Below are experts of layer 8 (counted from 0) of a mixture-of-experts language model. Rows are named router (the router's row for the expert), down (a neuron's output weights, with its number) and show model dimensions 0-255. Each number is 500 + 40 x the weight over its row's rms, rounded and kept within 0 to 999. Numbers have three digits each.
After each expert's rows: "raises" lists some tokens whose logits its average output raises strongly, later layers aside. This comes from a sample of Wikipedia text that the model never trained on.

# expert 4
router:446409508491541511514480559477530486497541564463476480507485500526478522517454492429519413486531495419530495463479499508495479478575500559416401525546557528526504432541545546555413495520522525514467485438487541513473487437524479537524436523443564515511560464524523555477556590496564468400455553529472499476457473502478525558442496529485545517470450525467517470511447543489511469489516462504482557489542540523471534502488470521515502523519492459447449434533500543531489520433494463469492462461417501450570505512484580543502505520514526508448495506517450574548519508433560533562506556501519487509478421504502466491457525450449570478466505558543532468508618484497562519499457482552600457499468517453402456563521490557532479398535464507504503490439503486513513527485515495
down2:561480544472539532546388494583537544560554506454562528431457495469490509485499471541476479495540517500541578418497481476489454435586517543497515475440494552460468468485539476537498558534454505393453503539543480538571492467460498488552541427480495546474574519497478508454491501518562546461527483488610539463606497423554501516460504498546536452490441468459487487472457508530503504550497519465558464466583514432490459472491511517513452523498515506510498514498480491497513537521542546521469491490518474416549435467452473512583479474504479544511512476464459515489455546509530487481521517498520511450462523520540474490531488497466492508542495446478486429511506503436474563498435417515498501454528484504543501548463517475471564545512486604477529535500456508518441526394478436
down3:439598526486491513467466435483506506534564441452540502515480461442495491483471518457497490484474507571548518517512565462523533440498448523444469516572499534440509506501483502507529502465587458519524495473532564531516511528482544476511511498467494462551606516586574514483450476546491430498622501521442481573520497439519525507519499466545481501567584435514455558474502543528508541516526442497499483524523540490549491514517508510498428478504537485556511437498470544476457498556434498496509519483520489556512538506484533525534551450460556516506424521484471538448535522437560499481565543511533459518536472478526561541478465523547507499522530499525438557436469527557536513548429472548540501441501514578512550508435539449495522468510493516540516475416477437525530477444480419
down4:522552513480516490524479485481493463452557462428465477474538508485473596528499492540526434489500504558495501484505487486577440516465441453507425518570491454573464505556551487496501577526499450553436488488537523555531465448515544522509530544488446469444537526501520477465522552497460529455561588429455542549433519470465489488511441436507513461530543506460549429515505567550528520509508485506482519526474500461534467530484506467466438479511530521520531510506539508494595505511490501479517472471483433501498501483457505551453536467512548475439610466458489511538510543538448440459520513509441479350508461534506446515519493460581547526537472402468525498492488470493514505503507418462582542520502491515450513531492501502467411450547493492511462496455521537507435553486489492
down5:514550530502465541446471593492547521468439543469443499544452477521496518488569517456521490506513441505468468524518436497537490522563471514478554449476538484422559479498437486476544531476417463447479463452449516433582571552541503397506532454476493493493489518513482537453468576520583564493497494512546458580528501452523480510508472497566424553477523511430448506508473489503471521490523471483436528496501500532492482440532447514466500455504451482496496485522563535511457532476502509413508519551463459507487572490543550539498483446578489505526498564498524528488452544553461514517533530503425434481530420490561504548536517526526456462530498551523487566463502552535494432525498532550442417557491489464511460502475474462512583545523536450482452413391545430492521532504543494
down6:469486528462466494465563467570459466565485437474554564519559490508554506507510477433541552512552481497477502580467433535434511478464463439532495506528482519472518562496443422488545472606583507533523433550457506498438552501533550492486535491477467451554492498462538521393463497499454536488506478493484545541510457536543509480505573517474540497542481439489523476526491524509450396411455521413476507467484473509496520553519452436476534532533480467540486464564494416445491457462460562478461522547506517520522532477510465456472568560476475472517520528540549574516480554437431429515470496465479459486636538468502444464522493502501462529455502563540477435515493425551524541565450540529438495470564504516515496443535525435478471501506582530503550442470466500509549447518499449
raises: " as", " and", " with", " a", " in"

# expert 9
router:483573579488581492526491493457517472513465452430541474508434504495464520504490542413585496528463498492509524531423489485490589501461467491567548484543528535547483521533541472566485532430563511588512496474561483480403496579507468492538501566518531510446456452552508497512455501451469509452502426453454549484515535484541536537529581508490559506518557428540403508572393533539501461489444537490478553551489521517480532490515488455493494490465485596482438523544465455492496475526474569453516466540475445497475532509537542532529471472458523458537500501495514530440490478453511488406482519506504548464508505511516508551495535551479454455567479503577471497595466498426530485503478460478462494548512530448492523556503470446501580576526436464518489434470465493456487520556516516
down2:528550522490487419474517478413445542532433514456532481499492521533472438523514452513516492461512418520555446493447447601494476440524505533503511510497423522448500476502494450446413506447496522464511490500475539498462462440576531494501470464496454516460485454478481481551506560483495513547501450515607545454513483479431498545498451540477509490578513513505505486489525539470513504507482549534469478516525477499602444469471475632385551495478445494469518524456432482503506465485442523475497485410559478493523497508407491498449506546557464467517518512485478456549573548481506449480536517463534519439451535567536575402474532442509533476503533421471489566489505569421500443537540548567571496484494429464526498560514526497448405453503461502514542569528516488462493460565519525
down3:477499535468487495543542471504562490548480563487467458532500447460528522498459516495511480536534537548422513543490501495486534484420406507480469505478449448513514505556535552508452563499543440525501514535497415481451512488519467475481449530464463555504486502542479487458502491454479565523466499462470540520557452512464477562509528474473548574480510525451501472528521540472494490529503535424533523559537511469597495487536527575466520502588559512495409455569489528497512505494477490533516518529487563597590469551492446561497541473515500489512465454489525501498494493502600545430509576490540516481501523468423495498450519482565532541514409493493514509538504510468445518480465444540540534491534511578489477524546448489525463498442503474479466444501520525529486417503481537
down4:529465472472487565491571520489572445448525481524431564551554556542551420477534523497533453615452431515513552485531450453571628553592526452452524503534543527463460470499442566518614444559478569463508490439522563499500489431477604523464532470520545466471469488482526523500488485512504485548518537495496483533471433506461539518504471545466448530527547527468491511527501541560444484551506524497515485503510526436496439506547526483486482526559479512456488432481541511462527432554507537465497534469462476547560479468540484459475420501587529532478518509444508480514521528481490530598453544560510518487560512492472502465492483521473508492525535533477466564538458485543490531472480504513593608523500568534413472463549485437477465451485509529444514529538447538557555526459549494
down5:465484500499515580581536534560466515488524480559559495498405457435474548488511487547481548528509440500441527545517447480441503490440540464486573453486524605523471550457451423472462483497483507534472469470502508488417421457507439503491491463528575480555524513458450549474452509489502459473516513515478494489503497483499498495425495620501535548446475501460508505498517526450485444503479477534495506453489487543546527455555454482526562481506466485498461470460485454521515469458546486564510422448545507413577413541467472548532533472469525460489522466485505580459568519498490457486485472450554535516475509483451457434464509421429508459554549452527549461448462534421482486501373530534516551467459438508506510531432452479476479489462492424467542518541479505522504518465481491
down6:397462518521502450532503523481513552505508540466527481523520551501468569519559506483495562538452510481468507504455486491415472528389537523477527477616626516470478507518551416480477460494530425470480491517529479456562521538534494533518493486514459468544501449477530509489521524513573534462432467521544459543469477568425518476521513524502485481455487487497500526418516470496440566534468473487500462514501498533447542475541497561546521586521517479465545486437461531522508529490489474514577463557485499477513444455489478517535481456460475562450512468529586473484477485457538477472556544501563515492479521567534440482494475515537514546511481433465480426529495535506523554544557492502540496472532532465449500471506536462389489475510451520471510475434514457556501526456456514
raises: "\n", " In", "-", " The", " On", " As"

# expert 11
router:517576451472495505483470478476492467497486593569586491527456518525518468466497483549590453535433488506456416530555490493503501513527507476558496582498459508524520458508464444499466460502474421522515536563484573498513507558461548398519496484498444497540485517419491550473461512542549448495571529495473502546544535464487581455565498458465464409477484467498493490496483510483502506505542521512535471545560472516479435480503478499512435506502529459573551466499500454458533506528479586523538526514579482518504509559495501465414533510542492496478481552511566523452525406515500513484524444536489487444496545538530501519564531444520462377525529455533476454561483451503497556492559574458414523513492506531516528520458495427494516534487528570496481474512520449540559584495541497
down2:430500487497579513542564452467542435445480512422532524493393535519485479497515539518513496512423459551449514575550478476510484565487513522524481537568502484498529530476522488501444495442514503517457457512509481543485529440472535530530490521492514489467481423527523483590488447485534436528457475564520479590462519504522562506512499534490551498501458479528536494412484442463447567484482447492476418532495467517536503503498470493468486522540498452522508398520444456606481538472533540491451549505462418437421493431569495565502508505424506466447444469568482498499482544484517476523465421519561566552481477481479498552467473496513494546518441416440448466500516505472550539561537520473420537444500497464492463462545559499482500524433557423502455535534480556580493519465553509
down3:488490533493487478508448460500486518464457464465505551489476424496509530506538542409507487511534503447473460454470452537555495512539490521585510565470547504570509476525545464513523510526494589530503521560500605501495462481448503492475534464565548457581525520495529646462519505480474481465449537520545480518513500511458566524561525455550444417525473531461569531452503522488488496433492483550519489520461452477502479492495464471534527463473498507518505475536540512481532464487538545450501495536489561479505520465522511600441510429569559519516494459526503546438469506437566535558480506462565485433588510594539496430482570464547514459481537427539501511530571571513462517516535503494456501498558451483441497520441499503514433563541555540538504552537495502532524596520502542
down4:443495476532518414502437544460448478537472446539436540562472478533533531537534513526443512469473492468467548499491460493450461468510500541497512559542529485475510467458500529495516453445491551444489509532463522481461481493500527501483556477529502439444484525416558481518509475495537510469522585488532512538591499524494529520574504493520499550555513500513531566476544482549530565493555546446468457546451559453524503481485482466465490503415433504467451467540544500494494466489497505498525491524464529541469492538511473460495524473533571509495413500501563470570530497566535518489539572510596399473535533638458504501515445518506509477459454496477509502506452547456510569460560460465460457557532491592483470553513479521481520572507566509478496526494514489531454444525503517
down5:549476487524441434564512504433467487496534518495481449469540474537541519485443591491506531475527507496475562466495521589529496449513503524540512582553479477466468522504450518585501574524524490534458475516437504534542485462545471535411458457492534491480549584457409529538528464555523522430523493544541531557549432433492474495513472479468565476464498566510525460567401521509490489561495501457506501478538485433488454514459497492507546432479488529465500495455483486466576464443537563481542539439455463486461497482594521465456518506488533548572493480520463458509522497499571560523501558544501499528504533550452476495441474486525524510482481507533464525487525525457500518485493513457562513525538446489535437493444466470516502553539576587530452433519524478513527548511441438
down6:499545575503554542550439516407503492490538571496489563505512450594478541403513474523467512560504533533496542467456531452440467502511483490486574445607449520475558495548524502561461425457423504446565472517471492512517509495513502481486469521492504470478458511483502483555457496544523514517536548523497511525486490536521498462485466578508532444568554516506477528564492441530480476509450542470463626525531509529492501516494543511486520470541524504563489435460499539528491437457399504525488474557569459532532497559437492502520453548523478554506467502496582501537470450447462560439489446497478528472514483426537504526468458445559492485519511560439437494487511482495521538511510479526470466497502529536491458520596450451505494489442509504525501502511503475404528561452540444
raises: ",", "2", "1"

# expert 2
router:511542619494489533555466451576516524516534538520465477451488529497576508579514529519521462486507501468544485461478545565478557546478467498449531480400463485524541431484494430545450495510515515479489432482550411476488560480486446438519483532521509473471509487561477503550515471459437477518580443565553472508519531493525564513544518499521583555549563527453493556449436489464497530517358482457458534482535459470429537505482495545430579523559508560513448514508462534581471478570496511375493519551497501484519478497472456492443497494554428476494423522471579503503485550465451445435492514459508531457526556523549450564525468542530524469472495520489473516569403455493442549472520507404458520484511433502488550559552507467533509459452457432502441475547444498439534583461473459
down2:501501548493522439588490463560498516459504491560617465472544532523467486475485502503541540545505477511520612495431558512493486463505558492451502529482532514506547563543535496495505459569513486496517481504455560528566461457523614449491532503485541549536459570539433576532454480529505509534506516505494478483477411557569497486477491529472509559520516512455470521510468502537535528441557494520495521490481524486408491492456512422500466422497524508511496443579445487470461485442475518595522496452508566483573543466487532445495467438447510457511464527511458549476533422477453473448399450485552477467457533508539468498525441470469474448536500503469496466526503568488501499495472415478526536477507526496535424478547538501439578442522506487493526506500467583398508478503546498
down3:406520461446487505508503559520441520451530494446473507537513499521472572452517445429499490578542480444514538516459507405465531455514520508434519521478513515516464470517516492428467527496457560481477507550532556441487504497506473470513504500463519544517537564578519587525473487496522529523542519504552515437505516505469498441509541543579460511469506417455580449526472547506568610428413494463436464470503511518490480530521589494583528582438513486483546472439547474501501519449484497466463539547512532532526478443541500566515491578541508455500514488532497565517542456541450485488534576449426504411444438564507488472483520563537502512583573526474540510502519536502527428533509491510457449544544466553508502475553506475557449487453495461563581525509520512448540564499563442
down4:575571519508519540508517482514596550581586454525434453470458476541486502539526483476541449535513495474486417504553516449444468507473516473489567512448490481535506550562477460467450463577557529439539444525514606453501434470455469512487400539525455473492523513518545522477507478484448576452409453482503573553538462470488608545520484509541504462502486571489502552478506518506539464423449523548456522509473524496449507501530522498552522456515470492520412486540542517489458481444526507464449447463572466500455452557496481543567474494464535553494462456513436543529502523505476429480427497462516476546521534455462449449444518454487519551501511523534532553553494443527506466493511549514456488525525444547518537547462537492535469592471485494449513511509538517515504508492480467
down5:475604495433490452499517572523558516508521573514514477464415598536541499554509517501523498512515480556470539534449466411493574536466499467521437487542558449503449518535557455464507427463448491526491530541508522538458520478513448564470559560541445529528526518501545472391524556485488472572534494556517447503505446534499484493536516528447532481500526484520491459521464503521542527473459553497533486501569478551497464520466488493535534456472526533435532541580392482488472443466520456482509573501499542532495488481491494487413449508472550538538498493527531575511576479603468515522473477501592465372446466499485442537531504476402519518542559501525481500507491548455507518468488432546526511504551482437488482514484501485531534466465463516448506460543475557439484491518499521
down6:504515479486463493466527554448444467511432538500532525517547470469500558460440460555469554514488459561504557483496401477514548504505517491513533496510535469530458530547539465512521490594543557474544512475532615544450501540521521482392491462474532554531485526431499522372447475545422482545522496518456470532551530507513519545529545485525534466491509459528543441545515500555472552475550447472510530529483512506567543469494482478513525475423489476525522554485488546469537425530534564503411517492482552440435468488424469531478510524525578531483550472507482485563446527471544492583446580513551478512540542448431569450485465506496612484503482499472513472480557505538573479500415524554461466547508507427484527530504496468453590465519478557481458505467508492472543465525488502
raises: " ", " A", " I", " The"

# expert 0
router:532517539511533556490502534479448545500418521538514486500505477489490487581622502524540600434485455489556465503533448517453488543528525495473513448432476543495490505494544577491563495539505495488471512526529427438478525499472462561468557488462488471490484519518463441514482456516485485551466518516512432445516466508509436459509486506518443549565495604532479571525512488452512497508512466492539510502541486501515483473501413533502479503486509491507536494506507474450513465468538419485471514509484577557521522569509433483531530490431494440503471536516491481549434503528443521542431487487535432592455489485552512460500533462500463557422490517461561433572491572544442529551449495543470549494460553479541477450514522534472505399464498411526516504503550499398406452493537431
down2:478536463502449544457474505518539542481478545530477449506551496523513422511476548501508472498519477565572421522553527459553459418449469571512503449472582480536562497494476480540483453450468516543542502460474455445523504554502517523477489468484519500552556521483533548573533482537537508483468480472522490530528391486548485575573452472528463514551521520472521557526540491451464517504375497458415473479481489496429542489534515486480539548493558502464425554434475486453484492527458545473470509508481454488484479501520415497468491481493520475477470513495500483535506544551458557518529533474538490531506588441507460562574449491514417429475484413505438539558410491524529576538473428573482438475532485550459493526470552453393493523584564440478468480520498452514514488497461460
down3:500459449506473512471501369545459521523475531502479480562459488468549482514531466487567494541482480498483465473546493467513471464466469517482535493471420483448488531490555455504486532457467487486514555561466510459539578510581500516501466481429476494531526550422500518531524518501539473516504460496442467481501530503472517534496543523470474487527464536503484447485520489567505530541499502557488487546574552524517489544470525480454451515537513537475401495550521489559538493508487507508490435496601483557439451520523566505402548538517469567523461521444448471491422585531450525551504426477465429437489582469470444559475563526434453479502512589521441518479480475521507602428562476507468456453491533538509497478498487427492471443479513498492498520543474473473515485459538482
down4:596571517463490486496402508538434534430559503509501488419540513458522553463434424427489506489432489488453477522479536510512494554537492442508542507501526527478522499495474488409488501502539500517377458513504533441438468447492523510536485515486504490526536493483602440496477483553419484502534503468468524488475512555485514495502548521491465482567463510504600546533501491569515415464534501506520570506441504528470463506490451526513451577497495445600522528492455524469473447506547537581586549497479489515473522458519510579504458481540495450502474571465508489550470542474510527565544504448538526513547526569476464484484547443501509524471596509458571507507551533502455447499471519604531478450479533446451476404499509443547564478499466525458439525494565490543499551529546506
down5:511505533497475556564610533479497486458518438521606450501459534598505498460534499508493511528453514494469511480530536545509532549528493565500491543505492487553462525520491439455551554427459511601545420547496546505515475489484512503455503528555534546581580506460540451566536515415516525490438563489479452527533500489435456539545539533512525480457588573499517470504461480448512461507496508542433460513560512449410540542519562495573478449495575531566490454512571498446458506419500572496515460509475509527536392525500527510516478498454576466502515517430515545518519517529522423541524454475490532443420501484507484480511493483560484443527452521457503531484499548507519578423529412513527507390493464466615478503536474426585502469530544514571505492509492472455511517514459447
down6:518488440531489495496474449548521544466500540590436522469496501427533588554579576507492495494576447491508476480521559495576438481481537490413512539426460479544458448479503488518543468553456464459446563485515524437507520517500482435445457520473511551447500552474501496521556456508449478452582506516557462505557513462437508475498457470512424478408452505510459491520459448548466506429553546569482572469504541497508454484540419529546481463506437447511457462409489550547532480506517529488512495416461497495565500442477560534500497476519495557586522512490586536495562422495488459527556441557476493516495506522546496480459524453534394520470479512478509491548563519540499471519514527447468530528510531520471465555472464509485605450494437462498553441511497499495517522500524421
raises: " the", " ", " a"

# expert 10
router:484416487504460489537550490536529428539545450419480518468563453506459478423491562516471438494477524604536525503492555543554457462517488534508456607489559492462476512525455534488545511459522497467503482480540468573481471436490590484438562444504488554475450553473457461476528473476549470484490557531546487536528412552513475532431494508520500510485543521511462433527570507478505477536485465517458496447523471514532540543510528511605526493476511539484555579509510570494499494427470504494492512523616497551498533495484504521519473533497555526536488436507437462487475536536542553523487527500519489539538508534523501519486500533565533547527496487548521484543529519502539532521561508541576466524498493533388468482500424488496531448455546571432541481479506545515495442498515510
down0:529470501507540492527489522480491505521535511471475478480517529525602479437472578500505463502414530553458554466467490439531487509596502520509534444492476445546511490432516604530505520465542531433547426458512529496510514491578553526580476477536490450530529483528494463439469495445478493483528447430521457594443473466513540467467502540539524472491530448470526486474466475474450530484515477492519565537462510478529489506529453395477479438519615516488521501541525471500537549438499465471552431462505548508520547542505501461476562467482506463467488519431597535503444528526332530454493537512488460429484521473552557544473499524461460498463520473492456517494449486413532578539472472507466527587538550494530485515453531542478537509525532469511560475475521526495445447500483519
down1:534484460541522503528538515548578502474598486507510474549504476490486595517554533452402494494426416484574523480533468532519595545493499474501548491477553466437501477540486542579504482536487512528441530538494516517473538516463532524457483508502467445449551530478476551463529466528544479483459526512531509479499527487487498463585542447483447439459534503523483466532528529553539502573491497511479457488478439452462456505537519543523526526565483476522523585513503481507488518472452541573548466461462534541497530549540470451472482521499481490487418441457440503498545601514478553522513471513545517556488478480478471494482498470541541467528608477480527475502515574482477536477465557540501492451519482513508431502529510423505434552505454566486559511557409498545578464465488475
down2:541433490516431520435494494458547491436546515451499474538473522498600518452482477508479481419487492450527429412511458500562471505482522451522573519504518532477452537505480494568522476467500491426553478491518601533477551546502505558517588448482581468479550518499551519557539476513490537401605564437509494497441485553524486473542586542434498493436532500485430496424521495509483436556472484471520455499503588528560512511491495484481472420516514500508548542556477468487562497571439523536455479507478553490465601476478476507546518530423502477516513510508455429495515476526476509394484537433500563545521502498512530471461468492558559565545511472496532460487412423397528423466563501529484496525503533502479513479557519517449530525511520511456468452449504510528404492450467487
down3:428532488445522502589571499501467458491559585532503476610524541525570452538545507594468491495562460477467592486524501528567495463547496491481529509465496462573515427535466509491528544547519509497523509473446488484581462522469448527510501537481467470507474495540485491514521507432516526530537429514473538467519524538429486491481505433403501449527495478481547579521498469530479470440576537455480514532659473470546456519418521512552478555488444490487519474534510434398469459537453463451487537522511541536405520532548464540461546459469496515508483520544533450513505545445507510558528414486458517372463466506519483485482465529501471509521474496436470504412514466497515464538464481484506518418546533524509473514495464416448537534525465468492419455577547489424428556460471576
down4:506459534397482533473563475486432509396506459456548481539428457480567579495477444510501490541552592488450441555514504503470474520559535541529524477537526483550445461527471490475509436518528497534475492511528495465463508477489488501459509467530493540432534463467475431479552509525461521462501558493439484493559408517543414561437510495492496515463490580516471565373551523520475583494542501533488518444483525497464495430523500562524431513525492527539502456513593481520475487509522522504462481552568560477505542536518473588477503551433522479469553501529483540425553546472458445503527429508463487463512483428485500475513531523550483568495547546561450497494525468530521457438491517493448469520488542498518486442524519439523503494487514435526548524529530458449460486457432535
raises: " of", ",", " between"

# expert 1
router:434399465461490556512547476456473482523490440419506470518490536438474522438479483525393497487530554443470504496535532552530506482573464450451504498513494431434502507501407472567475478458543464512437452516430531439436543438436478593515521549485499510428499489509537414504506538562461543484460557550474509503496376524552498493489543470586429538482465492550471548471537508429510551508510436483489392457464492505500426498550512476436515497554518371469475507500547529498542477510545505483506502504472526433520496500472477471548536442490556499457487525464542479465445481552524499490566514469480443514483435536476482481537477545523498503490540535471509519398560474522533467488519504539553440489472470506611473521482422582499482452556473524481500472519552513571479395516460501
down2:525561477527478450511510475517520491397422450531476433503510469524504536463536507594456482520451496507533469524498528537538455537483572428524465452469538412456537537481462486555475478487493458592539533461500506507473471581533487509490506491511545512420545543531494422455513540522442498453453477494511434495447456478397556475469477516475446516553551491560589501496453551509512518541453489439477438511461468516464401503528467472546429454501479516464449466531548456502468501524412594441535452507520480464489467516513501444480481440459449492449573511463446435554517478520495539464456579520519475578596538545533462563458557563532494531480593477506501516533455470541568472455513500428507462507577558512502450531517586468524511476551501553472508474508506445461478517547537495
down3:519513414514573541476446440576466450454464509474554558503520511401549542561543541522482545472483492470533421473506544425506491546466512488501541549517500446441486544481527427512528514512539517541551450541538541532486586453498526474437536500470532526461467470514472546461499445444453468456535545489514481514516476481518408542503455487524486524464514547512461447522433469473518475492504534499516525544494496482500538500473469523495504489539483551534475526424487530479503548464439524487419456490524591518579469491503517503522507513492477519527580478542481452512493562527503493528458508549398439474521470471541525530489469515486505557507436465445537480511513502479489509418617490553539495462546452463475525494471410539498539492478453449492553510509553493455437554536490527
down4:502472483506584536518496576537505470558488467509488516459538420533469514540518514542452530494540416511560479448550462505534486523490492471519539515494541522447488530497540436553448451466448418568448445492536498497445528448560531533508491531511539516531557498522491453478508450576593472443540463542503506543494536509476483494520497467472504474507485442478534505462493567568477470513542461410481503481556507461405508425521532451567459551401501467412466550447444515500461534529533545503441497505541592511588494488508529482524525535439532565449593515543420568544549483513483504455568471482521507447502557533469547513471489504473514453503392521471501460575509501521493503404478474417536511458530445498511523523522514456457544465471520502554497453504542532506493438551541431
down5:522458528508510514509471486474528523478559470500481463521464535459489469452479543533526504491517527487539494521555486525483525416565452521486541532539458520534498536512482544504513438471509467531496448575500516469458384533517470496516531469502561528519436596467465432515476519600556496484471479548506402549527559515499491567517539542500502473456555529536496492460473505600553550518472544488474549514475479512509545535532467506466491506472539561441492546440549502453531525553473509484503531440423571491456484492456510599497537474482467491424541514511541480498515502533516449546550591535503515517479490546507540559483507488442488466520555442501418433466507558522505566512462502483453486483460458538554513500492484509544535527456442531477455513496456500523497488544454517
down6:469553514441510468485436544523500541593544537505510576552545482544481477502573514532476508454491516578472491521446576561552520511553525513553505436577507508482445485548397462454518487492563513522464435428459500522515489438489461476553520461527502520477451509476543450518472498512556478477477502472467539473459519489496485604537482514545455452541488551418416476587602485527431473509491512423485539517521498532461569469519482467445489539454528463621501437463468529485503527510467451510489507542511538520530564486430461432449565542462462503542481523536473519490462554478546475499412518532517450576523454446517507468492426552478517500489536459543597508426486490524548457599533530497500569503440487554513520481544499506513518432414519539499479510550517461435497442468476482
raises: ",", " in", " to", " as", " at"

# expert 7
router:494529527496483458464532530465460439486469539598547541399542504449487493501504433459433473540503518437506508472570404540539460460467549459508454439504510445505533518487596536431472471549475532487542547507531533526478465536536543428512520469523478513528546555527473491550495477519470479542567497425450483531491540487462512472531503532514504478487477493497522485438498505495479500416518563445482472521471498465592497504477507456501460468440469550537511516523489506490481563560502573564479513460496523422502483469495469521393553540558564559383612442493454479449524509559511455435542508484514412443480477487521500459421612519456434430537455501497520505439458539521524506548563524367451482550591519517496528495508517525466415518576513522568508509529463426540553497504484501
down2:456579559519463514399551541533487448527523450528571521504468437403519542508517499463518461510510544510541535487501510558530452540544495538537458471428501504496498492481545500522494475444485478449470532474527491510483493458479541560494531548459491499520487535484537417422465516506498532460492500497423488557464417551534509416504446460460516463511489448524512529529542466493541442474531460512561530538466492458463490504532454475518493560527478586539521431515471508555441469472563493541449504447493500405520461447519510479478471478499466432523433517562433475518450472435435472462555515469492524504462428445537484549524538438464514469503475495573533444540536449545480442584528469549427441428502525474441560531507536536485491598454429519513494512564468548472545512473428512
down3:532457512539476549500483542522494410515503506488552498480575556594503544452505536510514483441526486470492527502517497502555589547519441456438490532526496503415569502456493497495507477485550527481532512435453528522431536544529483518494470549489513595473535457521501466548509446484510468534523550504431507463358510506481463602467463485466505514424524536473482449522503504526560520488459528533533452527526563426384574498566456542554528540487505538497469431466556476520489453531445444446532532475492514557514494490498466477551482516493456481536494457508523512507447509525566479554452472534503570465512467531443489518525536558528539536437484542568476553537535531490540441446467476514503486560463490516551508464539467484516460534524523520477527489502534530409506475536509437
down4:503414528472460488450486487513512542481498532488467493482487551466428504489588494510570460502498508413480541469481518514519490586444477502540467539575520479521498521482559525477473510532543462487547501534500406558520492451429458618534524586512543527491511433488529537464505454541499524491460596480487482551452510485432493389536515512437475512447492450518568543478564525459604417444409431494542532468522455458479519495580496452518432529447489524509539460406509526514516460503569510482482416535520538447485518451521472490524501485483520461523518519467431532487544469433500559440556490507482477446540494470562475466550458506496471459561499481477496471511505453522462466565481478439413489560509501465507480474525481438518568519445476473488500567564515505496498433528472510
down5:518561392531551477519570477520508494501462494461524552466558493474484468597458510536422525473476407473485568576539443499517430489430529514488547525491533537478520485539534549454492515523517464433548508573545500524494446536574493542535532466434534444556466538531485517497462551529522537423472540463496490452472502528465489452463484495461445502475559429484507528428570461505522470463487539459525472519477528451444536523518536446529491591555580584581549432542581488486489429463460438529466458501516501467493534530546534476540484430468528428469462511544531487467551503579469475499560523481473561509479557577525522521482505481501484465533591449509523477410437519465435464539500475535514509547510508506506532493545525495488514459532557505524454530540458515455532476516498492
down6:553478480581428521492524515511509430490531496479588448507542486526562581510597442501524465486465498495482504525498521514536503520473514548553520548495481527488470476498526488498469518503501462551517507515477517488493512436418493565480403560507515521444563432489532489484502418461482535489552431561455501522484477477419482551485462480484547401405540427579450475431491500453433518488540549501504490490477540504452511511519515458438517536469523446488509497463470511509489502520509581509529496468463509508517507507498519504487427525458546480561530497505384486497530562502453437518438508485428602510508509475445534411484537450467444459544548519503549490515545522461524519546419523502429508514504502446471503459544505471543528474450531512448514529476562504479577445495538509
raises: "um", "-", "."